config.toml
num_hidden_layers = 12
hidden_size = 384
n_experts = 128
experts_per_token = 8
d_expert = 32
d_shared_expert = 64
hidden_act = "swiglu"
moe_layers = [0, 1, 2, 3, 4, 5, 6, 7, 8, 9, 10, 11]
router_score = "softmax"
normalize_top_k = false
routed_scale = 1.0
balance_loss = 0.00478
balance_bias = false
router_z_loss = 0.001
n_groups = 4
groups_per_token = 3
init_std_router = 0.011
lr_router = 0.000803
vocab_size = 50257
norm = "rmsnorm"
norm_eps = 1e-05
tie_word_embeddings = false
optimizer = "adamw"
learning_rate = 0.00106
beta1 = 0.9
beta2 = 0.95
batch_tokens = [32768, 65536, 98304]
max_seq_len = 1024
train_tokens = 347000000
max_steps = 5421
dataset = "wikipedia_en"
Below are experts of layer 2 (counted from 0) of a mixture-of-experts language model. Rows are named router (the router's row for the expert), gate (a neuron's input weights, with its number), up (a neuron's input weights, with its number), down (a neuron's output weights, with its number) and show model dimensions 256-383. Each number is 50 + 15 x the weight over its row's rms, rounded and kept within 0 to 99.
Before each expert's rows: "comes after" lists some tokens at least twice as common just before its tokens as in all text. This comes from a sample of Wikipedia text that the model never trained on. Tokens count by the router's weight.

# expert 26
comes after: " |", "1", "2", " on", ";", "(s"
router:58 08 37 59 73 44 41 73 62 30 71 62 28 63 80 54 59 64 49 36 54 59 56 58 46 53 60 77 39 59 39 51 40 36 38 54 59 27 41 58 45 74 57 46 45 61 26 38 67 86 49 53 42 86 47 58 50 54 46 61 54 33 55 37 50 25 59 63 63 63 46 57 82 85 44 44 45 56 60 62 55 36 42 00 44 66 13 70 89 50 74 42 48 45 39 47 21 38 57 60 50 51 69 65 40 58 68 32 56 47 68 51 14 32 40 55 29 50 54 29 57 55 68 66 44 58 63 58
gate0:37 87 49 69 43 63 30 49 63 49 09 61 58 91 30 57 38 64 50 42 99 42 30 63 51 40 53 61 61 69 55 59 59 46 52 48 43 51 88 41 60 59 57 41 38 61 67 40 56 74 78 79 42 44 55 52 52 37 40 46 36 57 45 32 53 32 43 65 57 26 89 43 51 50 46 44 51 51 51 47 63 49 65 63 48 74 39 58 47 61 78 39 59 57 65 38 58 57 65 69 47 32 40 41 45 45 37 35 78 53 70 61 65 46 58 84 54 59 63 42 50 27 39 35 49 36 74 52
up0:57 46 25 25 49 30 45 50 32 52 64 73 42 22 67 53 41 52 37 40 23 63 78 42 41 42 54 71 44 30 49 30 56 43 47 34 69 70 60 56 76 43 59 36 51 54 35 57 46 25 26 25 48 62 44 59 61 68 38 34 61 32 69 39 63 67 74 62 29 67 19 26 34 51 39 45 32 54 28 23 49 65 54 39 41 48 37 55 30 41 36 36 52 46 57 64 46 31 30 44 55 66 54 66 39 30 50 64 36 37 58 35 40 48 54 32 37 66 04 56 58 52 50 92 61 66 23 53
down0:49 57 20 51 74 38 05 47 48 30 42 53 54 45 41 42 49 56 32 66 36 45 58 48 57 34 42 34 59 57 46 64 44 45 42 32 49 47 38 20 50 48 67 47 52 55 23 57 36 75 38 40 27 53 46 53 47 36 48 53 61 47 54 24 45 54 65 82 57 43 38 58 42 40 70 44 24 72 49 43 67 59 60 44 31 51 40 55 52 55 62 67 32 53 44 01 14 50 55 17 46 63 41 57 20 55 48 57 43 37 64 55 10 33 70 86 23 43 40 42 62 76 54 63 90 54 38 56
gate1:46 57 42 54 68 44 47 53 43 44 62 43 60 41 55 50 79 69 49 52 71 48 68 60 59 53 53 18 57 49 34 63 66 26 57 46 56 31 74 42 80 32 58 33 36 56 35 49 39 49 45 61 43 35 44 61 58 12 38 28 67 18 43 26 62 56 50 60 51 61 81 50 36 47 36 40 43 53 65 58 60 61 36 55 32 42 65 12 54 64 50 30 45 53 54 47 51 52 43 55 68 64 41 38 45 55 26 62 48 15 57 66 27 40 54 79 53 64 46 52 44 53 32 57 20 80 51 58
up1:34 42 48 44 07 71 60 64 48 47 39 42 47 72 28 45 69 64 84 63 44 45 67 58 58 38 49 61 44 57 48 44 69 52 19 43 52 54 20 47 42 58 39 50 63 40 37 63 50 71 69 76 56 42 54 35 49 63 68 37 55 57 31 85 51 09 51 47 56 64 90 41 79 85 59 49 49 28 43 46 70 72 37 60 47 62 58 46 56 44 50 77 53 44 78 45 34 41 71 66 51 58 26 52 48 46 66 72 52 54 61 42 24 51 74 67 42 55 44 54 50 32 55 49 62 35 74 71
down1:27 47 66 47 50 42 61 71 28 12 36 56 43 66 70 83 60 45 51 62 45 64 22 77 69 45 52 61 53 52 56 32 35 42 43 52 36 35 47 44 53 43 66 50 34 38 59 47 25 67 64 54 38 50 56 40 50 52 24 71 26 26 59 53 58 61 41 49 51 75 51 50 50 57 48 30 37 40 43 44 27 64 54 43 49 55 73 41 56 51 61 52 86 66 45 28 76 40 65 48 46 69 50 52 35 75 70 76 77 32 44 74 27 40 63 47 59 58 45 27 32 41 48 57 49 52 46 55

# expert 11
comes after: ".", ",", "|", "2", ":", " on"
router:48 17 46 49 41 40 44 31 65 64 70 56 67 19 70 38 52 53 52 62 53 30 53 53 73 44 60 42 03 54 46 52 55 46 46 49 50 34 20 53 54 62 51 45 44 59 65 40 37 51 65 27 45 81 44 55 52 64 43 46 59 56 56 75 60 58 60 54 34 62 47 43 73 44 40 39 43 66 58 52 59 73 54 79 44 56 31 49 87 49 17 44 56 49 40 70 45 30 19 34 59 64 51 63 49 58 40 99 45 39 41 66 66 52 46 48 63 53 44 36 53 41 26 60 56 83 52 93
gate0:24 75 51 71 26 66 41 78 69 57 20 72 62 81 21 71 39 60 59 45 70 55 43 61 44 56 56 49 74 57 51 45 45 42 51 59 44 50 78 43 42 40 43 49 29 64 64 44 50 68 63 90 48 25 55 51 61 39 50 36 40 57 46 34 53 28 49 52 45 45 80 70 60 44 43 48 56 45 46 65 51 55 56 59 50 63 47 39 33 53 68 40 72 40 64 61 54 71 72 78 50 32 35 49 50 53 38 21 90 53 89 61 71 21 57 83 54 55 57 40 51 18 43 46 41 36 85 56
up0:73 33 37 27 53 34 48 35 42 45 63 62 36 36 80 31 34 47 36 60 28 39 71 40 27 39 56 76 51 16 49 44 56 36 45 19 60 83 55 60 71 41 62 35 57 44 33 60 37 30 34 28 49 70 57 59 56 72 42 39 57 38 74 44 59 49 72 52 43 56 31 52 41 55 60 49 26 55 26 27 53 68 57 46 49 56 27 77 33 33 46 42 43 41 46 51 52 31 36 37 51 75 55 63 44 20 62 52 37 42 28 45 35 54 56 28 48 65 35 70 61 60 47 78 51 51 25 38
down0:34 77 45 71 62 40 14 48 42 31 29 67 38 47 47 38 53 43 30 57 43 52 65 39 42 42 48 36 50 65 52 54 34 35 38 13 42 55 43 32 57 54 76 39 64 49 26 61 31 66 49 51 19 47 48 59 30 33 48 61 44 55 45 26 46 74 70 73 46 45 46 66 55 35 66 41 21 63 41 43 77 54 57 48 46 49 57 52 36 64 82 67 38 64 57 05 34 58 64 46 43 59 59 59 22 85 53 51 34 56 57 51 11 25 63 74 41 43 36 47 56 63 60 80 65 52 44 49
gate1:54 51 47 48 60 47 52 61 29 62 67 51 60 62 45 38 48 65 50 52 67 47 40 53 74 64 52 10 52 48 41 54 69 39 55 47 55 27 77 46 77 36 57 40 39 53 44 54 55 54 36 71 48 39 45 52 39 11 39 48 67 13 43 33 60 53 39 44 52 62 85 51 34 59 31 46 47 53 49 65 48 48 41 43 38 43 56 36 55 51 52 31 50 60 48 42 58 50 33 57 64 49 34 43 47 69 45 64 35 19 66 61 34 15 51 74 61 70 63 34 55 42 40 58 08 58 57 61
up1:55 39 60 53 20 82 68 45 59 77 45 63 34 66 52 38 55 56 85 51 40 42 47 44 80 48 31 46 57 44 64 41 74 69 36 31 48 44 27 51 49 61 43 59 35 40 55 52 60 64 56 64 63 71 65 21 34 70 74 39 37 65 33 70 40 15 34 27 59 55 92 39 65 86 60 61 58 31 56 64 61 66 39 59 57 51 54 53 53 56 53 76 47 52 74 53 53 22 52 53 36 43 36 58 58 60 51 73 39 61 56 53 29 41 71 60 36 43 62 41 45 24 54 42 37 29 59 79
down1:47 44 60 69 47 34 75 60 37 38 38 51 46 64 53 59 42 31 81 79 56 35 02 50 46 51 44 73 27 57 44 78 42 57 45 40 25 40 36 48 56 27 53 49 54 46 64 36 40 82 58 45 44 72 35 21 35 61 27 52 47 29 38 46 56 58 63 49 52 65 78 36 34 44 30 39 51 46 42 63 31 46 65 49 54 66 58 58 52 45 45 32 89 51 48 51 45 41 63 40 50 64 71 81 37 72 52 66 81 31 58 59 25 40 57 50 55 67 59 45 30 36 44 50 41 55 47 72

# expert 82
comes after: " ", "0", "2", " (", " number", "/"
router:36 54 42 61 41 42 45 47 60 39 50 62 41 45 18 22 43 60 43 35 59 53 34 58 66 49 57 54 29 58 47 40 83 45 50 43 55 14 95 82 68 44 55 49 48 50 60 34 40 41 47 32 45 63 42 59 56 13 46 69 58 35 39 72 53 43 47 58 34 36 54 50 58 59 58 43 43 48 37 68 55 99 49 78 47 56 91 62 38 52 56 41 75 48 66 61 83 40 53 44 49 66 56 60 49 46 57 85 71 45 66 45 68 51 43 57 40 56 55 33 60 33 43 52 62 44 20 88
gate0:33 72 43 68 25 63 32 79 53 38 17 68 59 80 18 53 51 56 50 36 80 49 38 56 38 42 50 51 55 58 46 60 68 49 70 44 49 65 82 51 44 50 47 43 36 61 56 42 49 60 63 64 48 49 49 55 68 51 47 59 34 65 49 45 51 62 43 51 62 19 72 40 49 31 41 44 51 47 44 63 51 52 48 24 48 65 23 64 34 66 71 43 68 44 67 62 66 57 58 63 53 16 61 57 39 31 33 44 70 50 99 79 65 41 36 71 54 60 64 37 52 43 33 52 46 22 88 48
up0:64 53 43 51 63 49 47 54 54 46 35 57 47 25 61 44 39 32 52 63 13 63 84 22 13 47 38 72 46 48 62 28 67 46 60 36 41 74 80 63 89 46 45 52 54 30 54 45 57 57 35 36 72 84 53 49 50 68 43 31 42 37 85 27 43 48 54 33 45 47 44 41 33 56 40 65 45 76 17 38 34 60 52 49 61 42 49 59 30 16 43 52 72 54 48 56 52 46 45 49 42 75 44 61 62 43 51 48 34 67 32 38 51 31 50 23 70 45 50 51 48 43 24 77 57 53 25 41
down0:34 57 36 43 57 29 24 59 51 35 44 70 56 56 42 38 41 58 42 85 32 42 66 46 47 39 35 16 48 50 60 54 49 21 43 03 43 55 63 42 47 43 69 50 44 54 20 63 39 67 48 49 41 53 44 64 48 21 43 79 65 39 72 33 47 77 47 74 62 61 40 48 60 48 47 37 37 64 29 35 69 57 58 24 48 51 54 56 47 65 62 74 37 50 42 12 44 71 57 43 38 58 46 57 23 85 46 55 48 45 63 56 11 44 70 58 44 46 50 41 72 48 74 70 44 38 47 54
gate1:48 60 62 49 65 54 61 65 29 60 55 35 59 52 49 68 83 69 54 52 63 25 56 47 68 42 49 16 44 52 41 59 63 34 34 48 45 29 80 53 69 32 64 49 19 49 51 49 53 54 32 64 42 62 57 51 42 12 38 30 65 11 51 23 58 61 39 54 68 60 88 63 41 59 20 51 50 42 49 51 56 52 58 47 39 51 57 39 64 67 50 36 71 47 47 47 43 56 51 64 57 70 62 35 48 65 45 66 32 18 54 76 48 47 45 74 54 51 58 22 44 48 41 56 26 63 62 73
up1:37 51 71 52 34 75 57 67 62 50 31 50 28 64 14 25 54 62 94 65 44 34 68 51 55 57 61 53 64 44 56 44 61 41 23 27 44 61 35 47 50 89 37 52 42 44 49 56 40 61 69 59 58 75 65 33 36 80 65 46 46 55 44 48 42 33 44 41 63 66 82 44 61 81 66 59 53 51 21 66 65 68 35 50 50 57 64 52 43 56 35 89 46 45 58 47 76 34 59 54 41 58 48 59 57 36 54 48 57 61 34 13 31 51 80 68 37 40 43 60 45 16 38 37 51 24 70 69
down1:56 61 57 65 53 47 84 39 58 53 37 80 46 77 37 79 47 40 56 68 59 44 20 76 59 59 45 75 31 62 46 72 44 48 55 42 24 55 40 39 53 42 42 40 60 33 41 45 37 81 72 61 47 51 30 28 58 22 25 67 39 20 53 28 56 81 39 31 48 62 66 43 26 56 42 21 33 43 80 54 42 50 39 65 51 43 57 43 67 47 60 67 72 55 25 40 45 43 52 26 55 63 51 50 33 67 56 42 99 32 58 59 33 39 46 52 45 58 53 33 36 42 37 44 50 36 40 46

# expert 68
comes after: "2", "9", ".S", " \"", " for", " medalist"
router:41 70 46 73 67 41 39 56 71 46 54 31 48 81 90 63 61 54 49 42 55 40 52 51 56 54 65 63 27 75 39 33 27 47 40 46 51 43 21 54 59 61 58 44 46 50 14 53 65 16 55 30 47 41 47 54 53 50 45 56 58 39 28 82 55 50 55 58 94 14 43 56 75 44 54 45 46 77 40 61 61 33 31 39 46 56 56 52 41 46 63 45 49 45 33 29 46 30 22 76 54 71 75 51 47 56 72 37 45 51 29 46 32 50 48 51 39 58 49 92 55 49 51 45 51 36 08 57
gate0:38 64 52 60 31 64 35 70 66 57 32 70 54 85 42 55 28 58 50 43 81 47 20 58 59 27 51 58 90 46 50 68 57 50 58 58 49 40 82 30 52 32 54 48 44 58 68 27 42 66 69 81 38 35 48 48 77 44 49 47 38 57 39 21 57 43 43 42 36 43 79 59 53 43 32 45 55 43 64 64 44 61 51 42 53 71 56 54 18 64 68 44 53 45 75 61 56 57 72 69 48 33 38 39 44 59 32 33 74 50 99 49 72 31 36 77 45 65 58 40 60 35 30 34 54 30 89 48
up0:77 43 28 28 58 34 48 44 45 40 52 66 43 31 75 52 51 56 34 58 24 44 87 45 22 45 55 76 37 37 47 28 64 34 48 20 61 86 68 64 67 51 55 34 48 48 33 74 58 39 29 28 50 78 57 62 60 69 42 29 63 48 76 48 57 57 74 61 52 53 36 37 34 69 52 45 29 64 05 04 61 61 67 48 47 59 26 63 52 23 33 43 59 45 49 45 58 41 48 49 55 81 49 65 41 28 58 48 25 46 31 58 37 50 63 36 57 63 35 64 66 50 48 82 40 77 28 55
down0:40 66 51 50 48 26 17 55 38 30 50 48 63 42 37 38 31 59 40 53 40 52 58 45 43 35 49 41 36 54 55 47 64 49 45 24 47 48 37 17 55 49 73 39 80 52 25 60 57 72 51 62 45 36 34 55 48 34 47 57 62 36 61 31 43 63 72 67 39 61 61 64 45 55 41 29 43 62 56 40 80 66 53 61 38 59 52 68 66 64 83 48 46 49 34 00 27 70 58 27 40 57 47 60 35 65 69 57 35 45 59 44 12 45 66 63 32 60 44 42 62 39 64 70 64 52 54 34
gate1:56 49 59 38 67 51 66 58 21 65 68 55 67 40 43 72 67 60 40 72 58 65 42 49 80 55 42 35 41 60 50 62 46 20 33 46 45 26 78 34 76 41 53 48 45 43 30 51 61 53 35 56 61 40 44 44 39 14 50 28 51 14 36 42 60 57 39 39 71 57 69 66 42 55 36 49 59 66 43 49 47 38 72 59 49 28 50 30 64 54 61 35 35 66 65 26 38 43 44 53 52 93 17 50 58 73 53 50 31 28 51 65 35 51 51 56 58 60 63 51 46 55 47 52 22 74 45 65
up1:39 33 51 58 30 73 62 69 61 47 46 51 39 72 23 45 63 56 99 48 48 32 57 54 54 48 47 54 51 42 50 30 88 67 25 30 52 64 14 40 59 63 36 55 55 49 28 48 31 66 56 60 65 58 44 38 55 58 69 51 51 55 39 75 53 36 48 37 54 74 78 23 68 76 50 45 40 37 48 52 67 79 33 41 44 40 58 59 43 48 49 67 52 44 64 63 52 29 66 57 50 52 39 53 49 32 60 78 69 62 78 50 20 59 88 64 39 50 52 27 40 20 44 58 50 34 56 70
down1:43 57 52 72 55 24 71 58 51 54 33 75 43 60 47 84 63 37 49 63 41 47 22 87 61 71 59 63 53 54 35 63 40 41 51 66 44 34 48 37 43 42 63 50 56 38 41 46 28 71 40 45 40 49 34 34 66 45 00 61 26 18 49 69 63 57 56 49 54 56 59 54 44 45 53 44 43 53 51 58 48 63 58 50 34 48 56 72 63 43 49 36 74 62 47 42 61 38 58 60 66 84 76 37 50 59 44 51 80 29 38 49 36 31 41 47 31 50 70 33 20 44 57 49 59 24 30 59

# expert 73
comes after: " ", "1", "3", "8", "4", " on"
router:59 56 47 54 41 47 36 60 52 74 35 09 27 62 98 66 49 47 50 70 48 55 42 60 36 52 60 34 47 68 41 58 48 46 59 51 52 49 36 67 48 55 54 44 74 53 51 52 40 61 49 30 44 39 52 59 58 50 39 95 57 46 35 65 53 99 56 59 47 11 44 45 76 59 35 39 44 38 49 53 59 67 45 26 47 52 70 33 47 50 37 47 55 47 43 52 62 60 32 35 57 59 28 65 42 58 58 63 56 41 45 30 75 53 63 47 31 57 40 72 50 78 77 76 61 71 34 77
gate0:37 69 48 67 11 62 32 56 62 39 20 57 62 69 32 67 36 54 50 30 80 40 11 58 39 52 54 44 62 60 49 70 43 46 51 68 47 53 83 47 40 48 59 46 48 62 50 33 47 65 66 69 34 34 58 51 52 31 48 70 37 64 48 37 52 48 50 57 46 22 89 40 61 24 46 46 57 48 61 56 51 56 63 60 55 74 49 33 36 71 81 44 63 45 79 61 53 55 68 73 49 22 61 49 39 54 44 39 76 50 84 57 64 55 38 80 56 57 59 45 55 39 34 39 55 30 86 68
up0:68 39 42 29 68 25 37 47 35 48 62 79 41 43 66 40 44 61 32 58 33 54 89 46 40 40 60 81 45 29 44 27 60 30 51 03 66 69 67 46 82 42 59 32 45 53 52 59 52 35 26 38 47 76 37 67 58 75 32 19 60 33 68 47 67 41 73 55 52 67 12 49 27 63 48 40 24 56 31 28 55 51 51 38 35 52 35 68 52 15 39 32 57 49 43 44 49 34 40 36 60 86 45 57 41 34 53 55 48 38 43 48 28 28 49 40 45 68 22 56 66 43 59 80 41 73 19 32
down0:49 54 51 55 49 43 32 45 40 23 46 62 48 36 33 48 44 54 39 69 46 46 74 34 40 33 57 43 54 53 54 40 55 40 35 28 34 53 45 33 60 35 81 42 58 56 30 63 48 59 39 39 39 65 40 48 39 46 53 65 53 12 64 34 55 59 75 67 53 65 55 53 41 52 47 49 42 64 44 36 80 72 44 26 49 54 48 70 58 68 50 60 31 57 43 09 27 57 46 33 58 53 35 44 33 58 26 51 50 50 39 48 11 48 71 77 26 57 35 37 54 57 65 63 49 47 34 39
gate1:52 49 37 48 60 55 60 54 56 69 66 35 64 52 43 62 83 57 48 55 56 57 60 46 60 63 45 32 60 48 49 51 65 36 44 45 42 48 88 41 57 17 59 50 41 47 33 68 41 54 34 50 56 47 45 46 46 11 50 22 51 24 37 14 51 56 38 39 63 53 85 27 41 59 46 53 56 46 46 48 43 43 44 44 50 46 36 37 48 69 33 46 50 57 60 45 57 60 45 56 54 70 36 38 61 49 30 44 33 37 51 66 51 51 54 60 63 59 59 45 40 62 38 59 38 69 59 53
up1:35 42 84 65 19 72 56 56 39 19 42 55 40 55 48 45 70 56 81 52 54 53 49 61 57 59 48 40 49 52 53 30 71 53 15 54 58 43 40 37 68 80 46 48 61 55 39 50 56 74 60 57 55 49 58 35 33 52 65 33 49 46 23 60 58 34 50 39 46 58 91 17 65 99 56 44 48 20 40 32 74 49 39 71 53 40 75 77 41 44 69 69 71 46 52 56 60 28 63 46 42 59 29 54 50 35 60 56 60 51 51 25 35 62 58 63 37 65 44 46 54 13 33 37 48 25 69 72
down1:41 30 49 67 52 38 61 42 44 41 45 38 29 54 52 67 44 57 72 57 33 52 13 72 60 62 43 53 46 68 30 76 42 43 46 65 12 25 57 55 56 38 66 46 44 39 47 44 39 90 51 62 48 72 50 32 38 56 14 41 23 29 41 48 42 65 53 57 64 66 70 55 38 25 22 38 53 40 68 63 45 67 55 50 44 56 53 71 50 52 63 44 76 42 37 29 63 50 52 54 37 73 63 60 35 75 41 58 79 41 46 57 48 40 55 59 51 65 63 31 16 58 51 55 48 62 48 55

# expert 111
comes after: "|", " |", " |\n", ";", " on", " medalist"
router:44 33 62 32 56 40 46 28 29 64 64 38 20 75 78 53 39 50 53 74 57 35 72 52 41 68 58 48 22 24 45 60 49 35 53 46 58 22 36 39 62 63 55 42 58 60 34 53 68 46 29 59 46 80 46 55 53 74 46 67 51 42 45 24 57 74 56 60 41 87 55 56 59 62 39 46 40 54 43 48 62 18 33 34 49 56 46 56 24 61 52 42 32 45 70 42 39 81 70 77 58 17 47 63 49 51 85 47 73 46 56 18 74 36 64 57 33 51 38 55 63 50 64 98 31 41 72 62
gate0:28 78 57 68 46 60 26 53 58 62 24 66 67 87 42 52 33 55 53 40 85 54 20 57 45 51 58 53 81 68 49 66 65 54 55 55 51 43 71 48 46 56 65 46 49 59 55 35 67 70 64 59 43 38 56 56 62 46 41 46 37 57 51 33 52 51 48 49 36 30 70 46 61 40 35 44 53 34 56 53 61 48 55 48 54 73 35 51 33 58 63 40 56 36 75 63 61 55 73 70 44 30 66 50 48 52 40 25 59 51 82 61 70 41 41 75 57 54 54 36 53 26 14 52 54 20 82 48
up0:66 27 30 23 51 30 50 53 40 40 64 68 36 27 66 45 48 56 29 48 18 47 80 48 43 42 57 71 36 24 46 23 43 30 52 21 63 85 66 44 74 38 49 33 43 54 46 65 35 28 28 42 47 62 48 61 46 57 43 41 65 42 70 52 64 54 75 62 53 74 24 31 26 61 60 45 27 63 24 20 53 66 59 46 40 55 49 62 56 22 39 41 63 56 38 45 41 30 33 45 61 74 33 62 37 19 50 66 46 40 48 37 35 41 59 41 49 70 32 69 67 56 66 66 45 70 20 52
down0:35 64 44 50 59 39 37 57 29 20 43 58 36 51 35 38 55 43 51 57 46 54 71 33 46 45 40 27 46 52 68 40 43 50 43 24 42 41 30 30 37 58 59 58 49 39 36 33 40 73 52 42 31 48 41 60 28 31 56 59 39 55 63 24 41 61 40 91 62 60 50 74 66 54 54 33 43 75 47 40 69 72 46 33 44 43 56 50 58 69 66 83 52 51 38 11 24 58 65 37 50 54 47 47 37 78 52 68 34 47 71 77 20 47 58 63 32 29 43 46 60 59 67 70 73 51 35 65
gate1:36 51 33 45 59 37 45 59 24 45 70 59 58 57 37 49 60 87 46 63 78 44 53 63 56 49 61 36 66 41 23 59 61 26 44 40 54 38 74 39 69 39 64 31 45 63 27 53 43 45 60 50 33 45 53 57 49 06 29 29 71 17 48 36 76 39 57 54 68 54 72 47 54 47 36 40 35 55 58 50 66 42 56 45 24 42 45 32 44 55 59 30 55 38 60 52 37 36 39 49 74 59 33 42 48 73 38 63 41 10 51 55 34 46 41 82 73 69 55 43 55 58 50 58 31 56 51 51
up1:53 48 54 58 25 75 72 61 63 59 51 39 46 48 27 46 74 54 75 69 53 48 53 52 62 45 47 36 57 55 46 35 54 39 22 39 58 55 41 48 50 68 47 54 44 48 44 45 30 61 57 67 58 46 63 40 32 54 75 32 61 68 31 62 49 27 42 51 85 43 77 39 73 86 60 49 45 25 36 79 74 78 50 42 44 42 54 54 49 63 38 62 42 43 76 52 51 29 75 50 50 53 26 51 50 55 39 75 51 48 70 19 19 46 93 60 19 48 47 41 52 11 28 33 52 45 75 70
down1:54 52 38 56 46 50 58 59 34 41 51 56 50 67 58 93 58 45 57 50 54 70 35 87 57 86 54 63 65 75 27 78 36 53 44 60 20 40 66 46 50 49 76 47 37 43 45 53 39 75 32 34 43 67 34 34 52 50 16 48 32 32 37 43 64 73 46 54 43 74 64 52 48 32 40 37 49 50 62 42 49 45 81 52 36 51 45 59 54 42 40 43 59 61 40 24 61 40 52 49 59 78 70 64 38 64 60 69 80 32 48 50 28 38 57 62 50 66 59 28 08 46 46 54 54 34 35 68

# expert 84
comes after: "9", "0", "1", "8", " of", "+"
router:52 54 37 42 71 38 41 63 69 79 78 64 64 59 65 45 42 51 44 76 54 68 54 52 15 56 51 47 53 24 39 85 67 41 52 42 50 42 53 43 19 65 55 46 87 54 80 61 34 41 27 25 48 38 42 57 56 57 46 44 52 51 50 30 58 87 64 52 09 87 39 42 39 49 73 50 48 59 39 48 48 37 31 50 52 54 67 31 48 42 50 46 66 49 51 44 33 47 62 48 56 12 36 39 45 51 23 30 53 49 45 45 56 53 56 57 36 61 51 57 59 67 65 60 70 56 53 44
gate0:38 71 51 79 23 70 41 60 75 56 20 76 58 86 29 61 36 51 61 57 87 51 35 56 37 37 57 51 64 75 55 65 46 57 53 58 43 52 80 41 31 60 40 54 44 57 53 39 59 73 69 86 56 29 40 48 62 51 46 55 25 63 44 38 48 41 42 48 40 16 75 58 71 39 49 49 60 51 47 58 48 62 51 51 59 60 33 59 47 72 76 49 71 50 76 50 56 58 75 87 46 24 54 43 48 54 37 27 65 53 78 73 57 34 47 86 54 51 64 47 53 27 47 25 36 21 78 51
up0:67 32 38 27 76 35 48 48 38 43 65 56 40 32 59 50 45 54 33 47 15 48 77 38 44 43 51 81 51 40 51 29 59 40 57 22 60 68 59 45 85 31 62 39 45 43 41 53 42 36 37 31 48 80 56 55 45 66 50 30 55 48 72 35 60 51 70 54 50 77 36 34 14 62 45 51 28 54 17 26 49 55 72 50 45 51 43 55 38 16 34 43 61 55 35 59 45 29 35 44 52 78 47 62 45 30 47 65 41 46 47 23 37 42 42 19 44 66 25 68 65 35 44 89 52 70 18 50
down0:36 56 52 51 58 52 13 47 49 45 57 51 54 56 45 39 29 54 37 83 40 48 79 55 56 38 30 45 54 47 48 61 53 43 34 07 61 64 57 23 58 49 73 55 60 70 41 55 31 63 31 61 42 57 36 67 57 38 45 43 61 34 60 21 50 63 72 79 62 57 58 70 45 49 48 29 29 62 40 38 80 56 72 36 71 75 57 56 37 61 76 66 31 35 59 01 28 66 67 28 52 56 55 40 44 84 55 58 50 48 55 47 00 35 63 82 37 38 57 42 54 52 52 60 63 58 52 39
gate1:54 60 42 53 68 52 65 65 33 52 58 45 60 65 23 67 71 57 50 51 61 44 51 45 73 51 43 47 47 61 49 69 58 33 42 45 42 22 67 42 82 24 59 50 44 46 30 72 47 46 55 68 51 44 45 39 52 21 45 38 52 32 47 44 56 59 42 41 67 54 76 61 39 56 26 55 56 50 53 46 45 57 46 58 48 27 47 41 70 55 51 38 71 59 62 13 45 52 40 47 48 65 33 48 58 51 26 76 36 25 48 66 31 48 54 58 49 54 52 41 37 48 27 73 30 63 52 66
up1:28 65 62 49 23 63 68 61 63 26 33 51 42 47 40 47 78 66 81 44 50 48 61 65 45 53 44 41 54 40 48 52 67 53 38 34 55 50 52 58 59 79 39 44 33 57 32 44 54 58 44 59 62 42 53 41 43 60 62 50 52 53 32 46 56 39 54 51 42 65 62 08 76 88 40 41 46 37 68 52 80 91 33 55 41 68 71 62 47 43 52 66 62 39 63 59 42 38 65 60 52 53 34 74 47 33 56 67 45 43 67 30 22 66 86 76 41 57 40 55 37 45 44 55 60 46 65 57
down1:62 41 52 76 70 45 62 51 43 68 48 37 50 68 41 69 66 42 45 62 65 38 29 67 68 72 37 55 51 70 48 82 54 28 27 64 30 36 45 39 55 42 79 62 68 26 44 42 21 86 50 64 63 59 50 35 52 40 21 70 33 19 57 59 69 69 45 46 50 56 53 47 46 32 17 46 50 30 44 41 56 51 72 46 51 56 62 34 63 51 70 52 62 52 35 34 59 40 45 46 58 65 60 59 47 68 56 70 82 33 81 97 32 61 57 53 43 56 54 18 21 60 49 51 52 34 62 84